config.toml
n_layer = 8
d_model = 224
n_experts = 48
experts_per_token = 2
d_expert = 160
d_shared_expert = 0
activation = "swiglu"
moe_layers = [0, 1, 2, 3, 4, 5, 6, 7]
router_score = "softmax"
normalize_top_k = false
routed_scale = 4.9
balance_loss = 0.0127
balance_bias = false
router_z_loss = 0.001
router_bias = true
init_std_router = 0.00733
lr_router = 0.000643
vocab_size = 32000
norm = "rmsnorm"
norm_eps = 1e-05
tie_embeddings = false
optimizer = "soap_variant"
lr = 0.00497
beta1 = 0.95
beta2 = 0.99
grad_clip = 1.0
batch_tokens = 65536
seq_len = 1024
train_tokens = 329000000
steps = 5021
dataset = "wikipedia_en"
Below are experts of layer 3 (counted from 0) of a mixture-of-experts language model. Rows are named router (the router's row for the expert), gate (a neuron's input weights, with its number), up (a neuron's input weights, with its number) and show model dimensions 0-31. Each number is 128 + 32 x the weight over its row's rms, rounded and kept within 0 to 255. Numbers have three digits each.
After each expert's rows: "mostly gets" lists some tokens that are sent to it at least half of the time. This comes from a sample of Wikipedia text that the model never trained on.

# expert 8
router:137169061132166135124089157104122153158085098077116181171136080163188125093130114148143099147076
gate0:103170122125121192087166139136104086086122147121121159103105118159152106077138145212146156136135
up0:128123071159177118115157122144080088106102144089138174171135139098146137170130060097118128095103
gate1:148092075124180100128162188150161110075153166160121189131154121183176174103144125146168099181142
up1:135117124126177156091117147143151139162160174118109135104191116177212132108132158141127129140167
gate2:137139125126113109096181110132094095128126143154216091154136109119188111101133124139153140152190
up2:097089102062091123139087117176171114142131137169119086172160165085136110151146171110093135178115
gate3:110132109191132128137078090138129157114067120086193130096168136087032115155170129165158123178147
up3:140185129150115143079115116099111146138229062142149124124113175097206157103076132142087098101108
gate4:144138121144150141182117134168129096127060114087103107127123098120089131174182146137100103103141
up4:103094147152128105099071110106097122093118114113106121174097156135136103103177152165139104114138
gate5:113158147193096129071101087100156079105137138105142152141114074129186095078101135142145135106112
up5:193137119146135087103110136119115156078125136060147131058114134111171109136129128115135167135135
gate6:099127051107087091119142117157148113152127132118169100134152110138172146091163151101095096100193
up6:127195145086164060122130109097135140199182096119166197138120146158124102132110088103100172159092
gate7:125166082108156085094127104137150138133142121120135100147131149118143121144160110088122147175195
up7:088130083085095123156115151150117149073136101102124123088121117127108103183153119132140154164174
gate8:105167149141103168130156152129126144128114118120109135136119152114123169139108108142120134114149
up8:099195146172127092152168157134073095081100132108213143109104180125097117113144156155137156116175
gate9:127120048092145138105146084130131141138124033153105133140102099108085089107175091129069142136117
up9:122060090156126119090085079168089125105146091125140129099098091109083101160131145136160106177180
mostly gets: " big", " chair", " Margaret", " student", " nu", " Cleveland"

# expert 11
router:131160077124157147103099159098112186130087107080097147150145086176177111091128141150120102119096
gate5:120106154132099149164112151081126143106052139100155052136134066085131142130120151110143161098159
up5:122073125133190120165089091143105166173159136115109114118112089091084148102158154065140096139145
gate6:087097155140131179128113135116115127161104119142115144144150164083068106155155147188033101165177
up6:128165117132140058114154129100139166122129093136123091136135104191155078080151146205157111153152
gate7:119198120095150114147106163163104131122127077198149113135147148135114131088131144130130168112142
up7:151154105122094153121096072157038137143171128145135122067141070102064116131122107145142163167116
gate8:184101163141091095110118169124130167175134089139123129103117154178086136108134157110140160071130
up8:145172103180114126167104091161104140125133170104174136040148137104123110149146144153132141073102
gate9:141199140110099170149104171109070165165120191133102110129134090137158088102126076064113170084108
up9:146147117132126124152126101132082196161126140101144151164187148116161152115123155139102044134096
gate10:175144129102097155124129130135195121150083141136128158187114086138138118079158098117132066036106
up10:138135125092050146131082107123101066069085166093092234145168153102153086151084151196129134075109
gate11:113091049153171102140124080132166141163114159017130107137122095113153115118167136136106125138133
up11:110142088187167191093130121079089098140141128102113095134164171145163123117060132123082159107087
gate12:121136102168171171146157100092107118149148090143139129082196135126134118196116083198108137168143
up12:205135081134168101109085124117133107097106142112109035147126116149138113153129165141093165130122
gate13:171146073105140095135072170109106139098116108126112102105129099155151161089141116131104060138166
up13:095148102062102141143141129141130169077104132151108180131123155122106117109103108130117113082134
gate14:109139106137118081085166118121151087123093104168117123152099115162166111093122075043149111158120
up14:174101150073110176166109106122099173116084137136132113118165104136118107145084178187130080134106
mostly gets: " Charles", "incumbent", "featuring", " Sap", " process", " port"

# expert 47
router:110161089117158155121094144093122170129085087090105148170119092173175134104119108127129076126100
gate0:167157080079147139176181154115158111149171060120132115122111140122172185134092102090125128120098
up0:159105182117150114092159129108116115109130172128126054103118070054101140109119129086127164136085
gate1:156121120160181078128092150123137159119085167081161163122179176128118155135152114089208096085126
up1:151120153097148122110126092169115130119103106120107163091099152153056186125168102138141142071142
gate2:146142117104150139106116179050119115205127096145194097121049178106140146168099126116131070146160
up2:096116192107194152096124082113097143097098142136160134077138168091123153103145129081069137139102
gate3:167139137152109120107135167128120117192108128101170148164143137136142140111115123096173139128156
up3:141070113093088128110158116130123126109085149070134074151231185160127150078170160123147123161163
gate4:117131100143106105122155108123184088121090111170076129051119090073185166130062130120161116148145
up4:126109128151112079123082108195165111165138127139124122130128120151103132121134105104148100148196
gate5:052137153157175192175176148131152098095165138179153144129183113101146092139126093128156158122125
up5:169130150118116129172144057177070107170134099161124159121072173164088084138116125198189151165083
gate6:130178140130092181138148092167188172105101055125143089086073053177109149068133101174174156125102
up6:169123157094082152149126135202162154111171146148099087060126145175114151129176112198189100176131
gate7:103099129085111125093108088160136065099226143132143053134123158161130086086113175131117171129120
up7:097090136161111131098170173145190115080143155118109162090155144128147112165132173126139131133129
gate8:146132108112078187143114170110063101190114109116155164129097084130146188133151106160129195113149
up8:110127196147204074108095167165142102156153105078098139088091147197176105127088096134123071153151
gate9:156163167098094204149043147107086126099126113097076141064175127119161159085121176131154144096172
up9:149124104122161098118162132150140131162130081142121086159093075188129130132122079132229165130127
mostly gets: " soundtrack", " championship", " Mediterranean", " Tribe", " Sat", " resistance"

# expert 10
router:129128128130177117129123128112137128155120113170121124099165108136135126147118156182088110176122
gate5:075123117161133140144105114087106074132117118118141058157041089139094123134122058142191127071117
up5:175078110159142120153176105137138152137120077137130112103152127136088084133193133146117157192117
gate6:151130126095113108134081112197072131150151101105163154131110134179143124134085124128053178101135
up6:138138087109081133092168151192143142144088122173142112108163102062172136106052124095135161123132
gate7:153115156155105156105133075080184154137131098118101166089061149163118127121118105126128180147171
up7:161122076078060093136161142151156121136132121147130077213153126136153171092123130140133162107087
gate8:128108133154167136182154047149165123120118150067160081123125074118150142116115125118161127082116
up8:110199121131166166106069090119154098116142126107112100092143140149151147167127119141147162150113
gate9:104119123131121112097076116113188103093087136103123148041100129130114121154169158136086100144101
up9:138107127147058133204126118124082134144116154132112125139121128142167114108166148123150130069095
gate10:114069185135114190132183113148135123124147058175194120148049119090082151092172109162156139143106
up10:159139132095125165102083120150160142130124167167153103071160177137180074206118109136110134131150
gate11:141130116084118169121103140172140135128119150097140099110114132061128100100126154081118138155112
up11:092133165141112140195073087141127117119116077147181126054111125142145107120095167182142116156161
gate12:099149158150134112147144103137196086128078078178137106144093124186091070132130112131092135134138
up12:146109106126129101085130086131083182131149156177135161158131121122143101134158126174103146190084
gate13:130145155114115130122091091129083112110176067060144122081163127176151106161104137109102101107102
up13:185118114143104152105103116166121151118114155132131167154077097132086150121051160158116119186181
gate14:118152123083115163107080112167148160124137130121100137147165165187128174172086127197201180113136
up14:098104122078083152145144104105161154087087158122138130169118123114106140108133130177167138103111
mostly gets: " out", " up", " followed", " known", " appeared", " believed"

# expert 18
router:113162081130160155092085151095118171125091081094117155145146092175184111101136122133123084113091
gate0:167124104161093145069109156098086156133102140156113121165145115113062097148116080176095134140097
up0:164104131121160092168115142114143014113153116146129131119147094164066145154160140069118140124097
gate1:099098086161138204132148128154123137121099174084148101134160130145147156209098119191138132116128
up1:167139182085162139137133109142137085113111098124099136091125121177089127095119128105146078156128
gate2:107102090128116095175149144145097157036120092053107120125117153097210110102150083085138096071093
up2:103138084140122139166147151105120157103113151126174112117182180071170102110154103114098104051096
gate3:144147074134133162138113088162163188175103112116103168080150112125164096106174159077124107130112
up3:071156067106128149133157138126077111144194106078162125109100123179122172172157117128120130152135
gate4:151117148156114046067163138100109163170115163132118020092145091109179139126118141134062116140126
up4:156159156171104059066157170041148090161167122167169127086154134091153145076095126162130133115127
gate5:158101131140136155064080131156157118094160044104110155138082135194113093145130088135129093148140
up5:145116150108128147177149113143131139165064109145137119167174083097128105120123163154151130084141
gate6:126172132162139160125112080130149205145120146114154125048126117055099128153097126069027089179132
up6:113069165103142128118166126157095176194154155199117142112163194146183108108129105149102132143153
gate7:099105100140179144152129064098117153139152129136165162143112100097054135073161128089073118076112
up7:158120062148152132070179054075081100162133141163145137094167094096126120111113176098157126063108
gate8:162108086106114122121122148107101148113140160150120104111128139128149132149181130143134149175114
up8:090130143117130169178119129137085162084151162160144134128080131147131142128133146173134092139168
gate9:117082174151130096086189197224161207090142125090159131113137119149155110140165165139127166085091
up9:165149105127117163127122165104088134138137158095144182114102142141160143128094141121162104178127
mostly gets: " unknown", " terminal", " ill", " AM", " El", " failed"

# expert 34
router:138154080143154166094087153108114167134083090101113173169140095179161121102128107131133088116084
gate0:103149083128204163103114108144137092095166120134142175140115186124142112116138122122158099053135
up0:118075122167137092141112154157060117127137090170133115137057098122106139158099094094069189165122
gate1:141145134103067126136149099161121081128095112113201098193138073114088127157127099172131144141097
up1:156131104071141072139120097099115166056106103091111121109185139120139105155183137116156107119148
gate2:152086104112065121121157170171111110145081102054122125125174069077096078145148105114064140087093
up2:218120162088125145118156133153078069136110093141072134199114198140110125121113132097191069149123
gate3:114109077127135141223128107122139127123100109138115131131117125152115055173149169120134150105111
up3:115099090135174163191101093138119100108120176140097104105168173103120105102145127104093119165159
gate4:130112073072143112102168122132151149121092109169162163145059108145141111119134173115113112118185
up4:151119111113126145101167065147096147113109070216077129127154205071135114136155144144103101164165
gate5:129141147145081108100124147129117158092101172110142160109114097188125144092130182108107117080152
up5:057094154122140168103163140066145084123119143110098132136122162188092124142151134188189127118203
gate6:188130127155190110085168188133130132124115093119162122130111142125030119097153067112155078078067
up6:145130104125107150163133128132144145114070129136144105131192123140217193152125075097108134126091
gate7:127122090146140134090157109134136123139121076106118184120173078112185113217124126107114115113149
up7:133086139102144147152103177116119081174158163112142108144139140120090123131097139105116118147133
gate8:120121095111164095140134158139103149108121084077139124063137131147111143119116109146114116146167
up8:094097133129166137156131106140129140150149172096143093146138153077192157110108129201124117099142
gate9:163156119097192126108132067161183184154154151123133080164155117125140111140149105172157099158087
up9:088174102132197097184099071147157162140084100168133076104194051129125129125056082119101147111144
mostly gets: " GBR", " Philadelphia", "อ", " Netherlands", " double", " Pennsylvania"

# expert 30
router:131160102128166154114080140099132155124080094102101169167119097155167128091115128137137104126094
gate5:132107086097113107094173091084095154064160119124151112133116113111121179099123118088094150061177
up5:108147094083179199117130148130157133200138083114107095120107098183098147170146134131094129146142
gate6:111127107077157128092130105115162127137070122134143084126138155140157106161130118094176084108117
up6:100115196150130169090090106133134166118093098098148128150190069093136077111127162091104140139071
gate7:113093099118093104151109185057173107109076122115105143135122124104126175168144107106120146201144
up7:172119125162137095103123154179167192143048132094103110126163103121090142105149141115112181114126
gate8:110118086134194109113147153100135121152115053072174189179102132135151104121165133132079131128082
up8:203065142144147084104099099096101083161163108082196109106106069143174085147132096137065172127144
gate9:093112142104140220122097099177193179105120064136126148080086086082122133126129158177147180150099
up9:125122126121133135131108097083107082168186144126131168122101137150081101117095099122168140090131
gate10:105084094107141112087093136144150173157107138162091161073106076097146091112130104118112143094198
up10:132097114132152154135134116099098151127134126057079150134148148148132119145170112178106084191102
gate11:095079110118128131125193137083162205114120126046166191125144161140117140095061149108141185150125
up11:114071122160107122142127227136163113155071076127170114131084160158138140077129169095129128111182
gate12:150126132124079144124075161073098146112150069071139097158112134131083137043134097082081126123133
up12:125157123163172173132054103047129128132140119181120130113132113068168146094108144160129082093122
gate13:140140068120104159113084111103152112112079076080132116095118111097167172144150087147168121084100
up13:168110160102164149089079163141171111066090058070127148122115156136160109092120169157023146152120
gate14:181105124139129094137176156125120161164182178143110123171129106140106126077044142056138136142145
up14:112139079103126179127146075147113090054105104040127155106141188100190163178165131073066206099094
mostly gets: " tax", " =", " Luis", " crime", " task", " Naval"

# expert 46
router:116173085139168164126077154108116163131087080092091171178140095184179119109106113139110104128098
gate0:175122055099059147107143165115112189130160107149128115156092148112095095162133140135152168143132
up0:098170117112094195149143101166102099123122159118101133102120122082184126128082111179138114155199
gate1:165156124108118137131156105120096148139102180127055125089049098156110143070199154186208127139136
up1:128146106126119138178150137156121101112123151112084138127150097088207113135193097109161113122145
gate2:092093180159164129117166099085120056182128149158060144163106165136173150158131121126163143102180
up2:112128190167164158134138101096099160126123090149078083108134148112130105147067118106169134129103
gate3:176121094064128105169128103100144157083151172158095077109153109139160116119118092215107152118121
up3:138050153130114103056094092090164145151073148112125128099122081169112067151215126178155117131090
gate4:116139139124142140107094129118087146147113145062109140150169199114218143120198090106065119103185
up4:098161098106161127128117067114078168139115134108145080118194164102191113146186070093135122092105
gate5:137111126162156116155101114154116068120080134096111117161124120210090117163125162128196159129120
up5:095140107181109146114140153076174114098176130107132118169070131041081090111090136131155100083125
gate6:122136152125146113131136171103079165148147169087135097165166145129162147172166137106124135117078
up6:101106078126117100120098144121117132075133128117147103149123108126099113111145137155133118170159
gate7:125186139118170123124072139122114159125148045180122134194181165105064066139168139113099144101127
up7:081116155133100125144139093196168139158115170122120085106088142054106135129132168131102067154110
gate8:135141076139172142099130123133162126156116099160159148146104181128099061117021106170164128117127
up8:146191126138137105122064128142136114100156172112158068132158112125098124134135195120200140151125
gate9:075101154142091135162185147125174125145100164153162094146116124160139116103163105117139143081106
up9:114133130158163179174117145100128103184118091146060129157126131110128083132119123116114144116127
mostly gets: " Social", " Age", "ol", "pa", " Tro", " Mix"

# expert 41
router:112170084136174151104063151102132164133090101101101174149132093191172136084119105141114108132089
gate0:125084093062115128173174112150124132129129116134152146101111150110140143103150106054148121163125
up0:138080131135052206103123134079159080107126171161054151127120075110118152177077117115187088148126
gate1:085178085150154089157117132086128104126112114173120170115190126091110165113155093112139136073144
up1:150143100145099139125113146121120137145096140121206117146112173146163136155101161106111140094124
gate2:184089088158138158124150067114173119123146109107135120197128164106143096208164106086060129191113
up2:149070128165126130148132148134146175120129214124104164157152136136036159158093157144130119189070
gate3:150157066090156102113101195156111085150189134112086087153112149132084098108151143077115129163063
up3:092088107161134120094135089136150122169143119057097173148129178066113128077164128117121091093129
gate4:125166133093143091124115145139121097129100113138146128137170111106170080120114171086137144180125
up4:088189056129133174129057140206061121149141097162130130147093110171132105122167142185113125137114
gate5:184101177094154171127125047092175147096144156132119108033135129150168135152114158088096084116112
up5:169112146097116155172137105108136146148144153142139096104153162111181120136170103109118191108113
gate6:117127122099156110098167085071139096117167075158126102103141126132122123118184166109124105115161
up6:164165075111228156183192119146111138101106091109101143164164164157162056125118057155116123168103
gate7:131091101131176123155120143152108117133049111121128107152131131141096120107167199097158082187173
up7:152129094154134122168161175088138145175137192115107128105122143080108161128088155084129100142100
gate8:112150155157151123107153133132160149112060102178104154083133074120134068110137088092141150117085
up8:100179127069097155176123092217126173097134169090120073154121174127161117131121179092138140106122
gate9:110085029128133085077106122113103129113096120143141164098181103140110153114151098134203130118187
up9:116086128056206118161063144120145137045093145097109085106078152073142120163092103102138160145099
mostly gets: " Bar", " Jack", " Ron", " Cor", " Binomi", " neuro"

# expert 25
router:124160083144156168107082159093112165134086087110108165158131089176180136080129104130132092137093
gate5:115114138154185089058084112127178133171178176112159114072090115126150100146166127153088129084112
up5:090087141124117165156143128126109199187210154120172074107148144138130109163151171112213131158139
gate6:194163148111157126111185138122152180117164146122091067093138126118128080171166178122168151152119
up6:167141126144140167151155061169233174100125106102165104046162156097104133115189174149091125095133
gate7:171101100130098129107105096095137161190085095159176158107114143188125128131073150131121040093096
up7:106044068131104119128099162201124065163131120137093128161094136139125139155084136148164060134095
gate8:143141118124103207102134133132135130198185138110159131114134142153116130163094119142158193118160
up8:157141101071153125131177140115117151114171161130142147202181120078142173109153118058163178158129
gate9:175116073079110093139076094114113116116168111064142142133140114121084201109129104168120108106082
up9:123162132109115134194170110165145181115146158132171139141172170206141135110177148099116061107080
gate10:139159154148126152142091169087095089152110128194110144122099080110113067177076142128161125123099
up10:102126121151184109133099149114139135103101093147188117123152143089081139101137109101150099115121
gate11:113130096108091136105140138146121112128151186120100151096116130108134095113159156119100091113180
up11:155130103157089138160110116128105131086140075107098134121100129089079118125103115164053139126101
gate12:106109124153108193121142108158136099101113115134076136119143108130119108108135112134140122178150
up12:139114097172107134102188116099129129208134061116125088146099130159156125068149091140156117131163
gate13:152184137132104132075085119175081121099153085134159114139169116124156132071148050174116078120105
up13:157149180167151105160149052110183114072097113112096122138062126154143137121127134105202120166115
gate14:135080136177128138139122118113108169118144120120148141073142162060110139154147092179067153122139
up14:146126116099157094147101121090140176118181129046161082124113196154114148140153098134117133100108
mostly gets: "°", " Monte", " Rico", " Islands", " Pl", "RI"

# expert 29
router:105176079126158152099082153102107156117067091114101157164129087166173132117107122120137097125109
gate0:121171074185109114087154160134164124102102097139186097127114147129108111121139119116094104135103
up0:131098111133130170141170088115079107085101144069135126102144094158156149145098103177172089131074
gate1:115121106106143153089135137176144146086155194166112189142215134155161133131104061095135084127109
up1:079098114062157139102150111108125173135066076102121118113155119126127060109207042145139056150154
gate2:219155090144110129105166157150063118175089103106113190050140129173119124090085154118169124211140
up2:091128106155155115120128172104107097064121129097106107100158115197156111146130100126051140153176
gate3:128134108089062113109099114133073137126149142162109137078126142181137141115168126081164149133221
up3:081093120177121114131142097085159082092128099133103141152136116098136144119112133130080137105052
gate4:158154121127151091179128115035151143151117145097146126129194134087146108145141104053128120103140
up4:185151141106069184106112106198159194133121181131086156134160147184164128123133092159152108132107
gate5:129139068138133135123140135098117053165132155146093156099143149133186192058103142117140101131083
up5:121131138120103122087108080064056173180129129088212231117061120121133180108137108116115147165096
gate6:137125115149111165141116140137086177155047107104126182148101160125096152135160151122127091142164
up6:169072121102135139068153075137220118158153078074123162129126093127143162141085110129141105111119
gate7:124080146176134124095125179125120126196118201103115110124156087201144086151125127168156161088106
up7:084137118132133087124063179129147128068074121132125177139150126124140143157155151173144126148129
gate8:121093125100160163115124138109154104161161137166206182109102140148089188133144125138116106145104
up8:092084126087152150103107154162070143094108120133182117130127146166138110166127142149113116167129
gate9:170067105113071136146130152098141175080057166115106189165140126148174146097076137101160087132143
up9:113159133132171133147123119126135095123173135116111069110098149109136144156111112112077149124050
mostly gets: " other", " most", " called", "sq", "@", " remaining"

# expert 39
router:119170070140162161112089154100104163133086104083091167160147095165167115091113126131120099146078
gate0:161155165108162107155132129156105207146067111139147141130125130171081125106140078131147153157118
up0:134125068199149163106140154063121119129169164181101093171134179101116151068130210138127110118108
gate1:152168111121120092126159174144110122105061165149126137159158106076171155142118155165134094055130
up1:165161107122142086158101124152196098101108121123124091190098113127168100086063156089171100143128
gate2:143123071153143040110151160068111090153183089110156072158105082121102099108098125070095125173137
up2:073188128180084168110120108109108103150101077167131125140150103157100201076105133098152135126156
gate3:107125127117140090168138125175119110139163183020112088152125159153120120169113122089101202044076
up3:126149098089117122146066121114136198108197114137140094093125126120157168184163122206118102123193
gate4:100115137156123117159109085122148153146103113107122110125147143166144103182114129073056158141155
up4:154196074156109069141135122132101165115158134153155088064061119156182140117153180162146129167139
gate5:141109123095107194116121099153148159129128127073121105135161117127145126068056147135094116106087
up5:099138138133131126134164094125157130093108104049109138182179031089122154188124140151135112077153
gate6:117114065116170150142106121141109173105153113099160121116152105187107095087153126139128072141082
up6:181135175167155084167167076135195044151169115102119146101096166148118161132121132101139111063112
gate7:123146097117151126138148120134178146177121131168165094168100183131140124101158131137133114104122
up7:084077149126100158126150213130073110105136140128065151102136098128139091141133127135105122092112
gate8:159076140146120134122104061139152175138105112103145175127141153096070154065154110108114122162062
up8:169112171135121142098141138110126152109103145131142140150147144159096144126107152156143138152159
gate9:150176147133099112147136147168123117122140122107171080078125066136133149147155116096069055213099
up9:115072181124116126120184145139100039139160107109132116148189102105121089138161103122129176112088
mostly gets: "-1", " Racing", " anti", " love", " Water", " water"

# expert 6
router:170131081160175115157127142101193131130139121127080139154124085137181089126091124074109073166065
gate5:116093153156179172094130196176154103118149162178100173115128050112110071175139067107170111118115
up5:159152083123061144143139124156162179132122138158167105106193134096130182112127117148084168167111
gate6:128192116101195101130100099165143109166157168187127085178130109094163124136099180171181135118067
up6:128146145124126134124115131152131191161097120166096124104183086103094148088153149128110132148141
gate7:152144099106099100111118128112100110122088090126127134114135111143092145095055149096141166137159
up7:093111139153068149127162141091184124104159090119072139105121119127131137134063148150204099109052
gate8:148120142113118105141146175097129117124152097115122101100081107102161113147139116132121167194151
up8:134143155114123165193170143186051190149164152171070102158149114115159155148141138103100104138140
gate9:132159128052096155143231218088153105087146074102134079072063126113108127133120078118158115192122
up9:112092138111124095118098180104138093099104122105147161057156140098133167088089181091122155065111
gate10:145083137163143123109099061069191089146101146150132142091145138160143072145196189098164064078081
up10:108128200156152122160133095086121097147033114123135170116162139174184058157143133100196136129157
gate11:142145120160068088097134112104091158151141123165109197080105076127101140099157124136139138117111
up11:097211145242075164119094158057172124156150131163124121137130114123097097121127149120179130129123
gate12:179083105090141094102105134099112129144060099109152122155146141057135102106091135128083088168090
up12:115108161157165130100164089176154123112153167179124139089160142151119156123166109055194136119124
gate13:120152151139131158125108078110095100098141108177115113180097140109148142145156143111157105151144
up13:081151141128152129147171127200150109106141157130183125117130123170129129142127154155120140118086
gate14:164193111121106139097068163110111129124134133130109130132110102169113112135130146130117151137158
up14:149114110079087091091124158063158082141107069136097130122069102124134109145144141130136093107128
mostly gets: "\n", "==", "===", "===="

# expert 13
router:113172096127156157093083158097127155126092080090103170160145101165168136086125092155114104142085
gate0:108122155149111125176119127093092153131118126173154154110092129138175151149139142151137121141112
up0:071179058166151152138129155119126147137128122124140111187134146124108130141119097070158126200145
gate1:171122152122110154106062088139109102143051078088120146107144103102143131103149093093141107167082
up1:128177164124129103103127090089124132132160075170106176102191125140131109112060120162120135186067
gate2:106126181111128152167083133175150119182126131111105141150111154182087170130163070091099132143112
up2:087118107075165108100109157133137154142137123105167149113077178159158115145158071154086163113129
gate3:182104159157146189153139124116048122122123108106129117188137135158090102148145094135104138194093
up3:106147088119181132168059129139065107144143103149084098200169138090130122119205194181124104069109
gate4:129135062103164164154165122098154076110157113150090139106100088108158136122128125101133127142136
up4:100112120179191136160162140092152095123141119114101170103141109132135170163124123130114127109155
gate5:157070072145161077081108148116165147116133126176144123106145103141165149114122132172135092098141
up5:142106151180158111115199137095085122075091157099175110196141143162131089140122075129068170168136
gate6:144135116147142134105046084106136152110070030146120098108176082093176120108115127143126120074092
up6:120151109122110141117122134134093119138094095140203106232128111133102179176093067150114207119188
gate7:125057088128165144152093130142132095125101173144119118115119165128112119130107098099113103111099
up7:147153124116113131159159130134092122138162107130140119120136056169110101191157162129151127099168
gate8:129171078105144161122078121100152139115133108145109133130169098111100102035140116124115137088121
up8:090165161119108134163173153146097119095198113106104183159148132094158171148120164144125134135116
gate9:112139101156094141115155131077158094144046063084091092092147154149154134173116089103096159121126
up9:111104138090129117127166151120146134125058092090104157123123121129112150136156101102136129151095
mostly gets: "level", " firm", " Xbox", " height", " Impact", " Brand"

# expert 16
router:126177080129156142117087156106118184143086071111102158169131078169172108082134111135131085132089
gate0:065146199122155085155152145072165141095157144140151135108179176136151179119134132102094123179104
up0:119122115139177195130186081102196115155141124155145117167118084184124160202137087104144130117135
gate1:137138131125094143135180129147111117138164069179196151139156075145169171102104117149153171142105
up1:098162158093106162183097245125175114116175088085119149103136136112129110131160142108142156076155
gate2:152113098138071082106113187103128142123157136120161192069127124137136104142159153040144099108156
up2:079137172060086124157063120108098118098129122171158115184131153143112124106155106139145084141129
gate3:147191092137150109122134108140128099138063163134142172144092178075143096166191125102152200235110
up3:150153083099111200104087110134189140142119147164095148104123153195095068156186152154163183150120
gate4:099186096173124179129181174087150135129136096123119192195100092128137133181151120147114111076090
up4:097180105076099125101139079174095128091148153153099183106146114095042094115092117139118154126125
gate5:150112091134084134125118093140102176166102126122196156051145090160125165076103150132130181100148
up5:155107144104104178078131112112178095128111017122108143119117092094161172113138107170139143131097
gate6:090181093112127131171127153081104108138135032126154107113131163154093147149100150110127160055089
up6:145126133089157127152100119160122101134096150103118122107140177165163100155171072091121113128038
gate7:150163137054188144129151109073062171197170084050115146140199148125153170107183153124124131110103
up7:185122153152113122113134113128151121115085156063123127109074111134133166119109129134086112093105
gate8:144151045140143141127126148100083172103138166146153131121105054110208119145140126125149133176153
up8:114139143131140122076113160127176134131135043166139130097171153131087108115087118190076151149116
gate9:143047146138163120124145130138097109146171189097129136152092130162150080087087126160120069112133
up9:132098146140147112048141143110153123093140115183110123080091183129109147123178093118129081141080
mostly gets: " raise", " poll", "Reception", " Reform", "term", " election"

# expert 2
router:134170095130136152104083143121123168140088084087088160151126088177182116098125128137124089125091
gate0:111103098155073085077089143082139136144143126126100125112130174139153107127129177158144117122110
up0:052143113130099148121168169109122164090138120170164049087111174107139171108136138176132192116106
gate1:127164132180093118122113089138112210130117163114092180112119159135129083089148189090096150101119
up1:142202124147133157116110124168102158118147115119133140089177105117123082175189145101147098139157
gate2:127154146183141121151082179122139157092100138064135159118077130072179149111080149110109181157135
up2:155130107149137131152117078175155105101123156185108151095094182093170032116149128159147127102135
gate3:126147175116170171135129067176129149158113168115072139110078119142215122127073208102159125122178
up3:160152150165120159081178155149185156170105086090080143097122165109132174102165087136131078141159
gate4:151100133126113174143131106124123136174109075093062170161140046152097091120097086106125180150142
up4:108139123106072087149169144168086139196093120096123171191163123154129069140123129082163100110045
gate5:112110144159053166108109142157152108135169112115199143097093089095141142114161127100128131133114
up5:123125123119161124111166087164111147159113133142132097110140122078131168138132110114047167180179
gate6:132118075146124108111170149102078131135088122119095138162156205145107117134101148169133124122143
up6:106033097116130095099097121138171158123059149129147153158097218200204145128134172156185184126108
gate7:198133176144115144197129146113143112073163135115135116149179139170146108096173125155101120148165
up7:175101173151156156130103134188148124093124091113138093120117123153092145137159149144093135179185
gate8:138156127210064102115140116146134124170132181156166179056131121168073124086155125164122158141102
up8:146126080159108131142130091108085140152144138126092143153131047115093138133151131105124120119121
gate9:116073137101100126154121144170161113129106134168114147132103153157140137152053156132151080133112
up9:096115138087126147142156128175148095154129149161121186158199164125121111115145141122174074140124
mostly gets: " Sam", " Cy", " historical", " Bern", " Sas", " Nominated"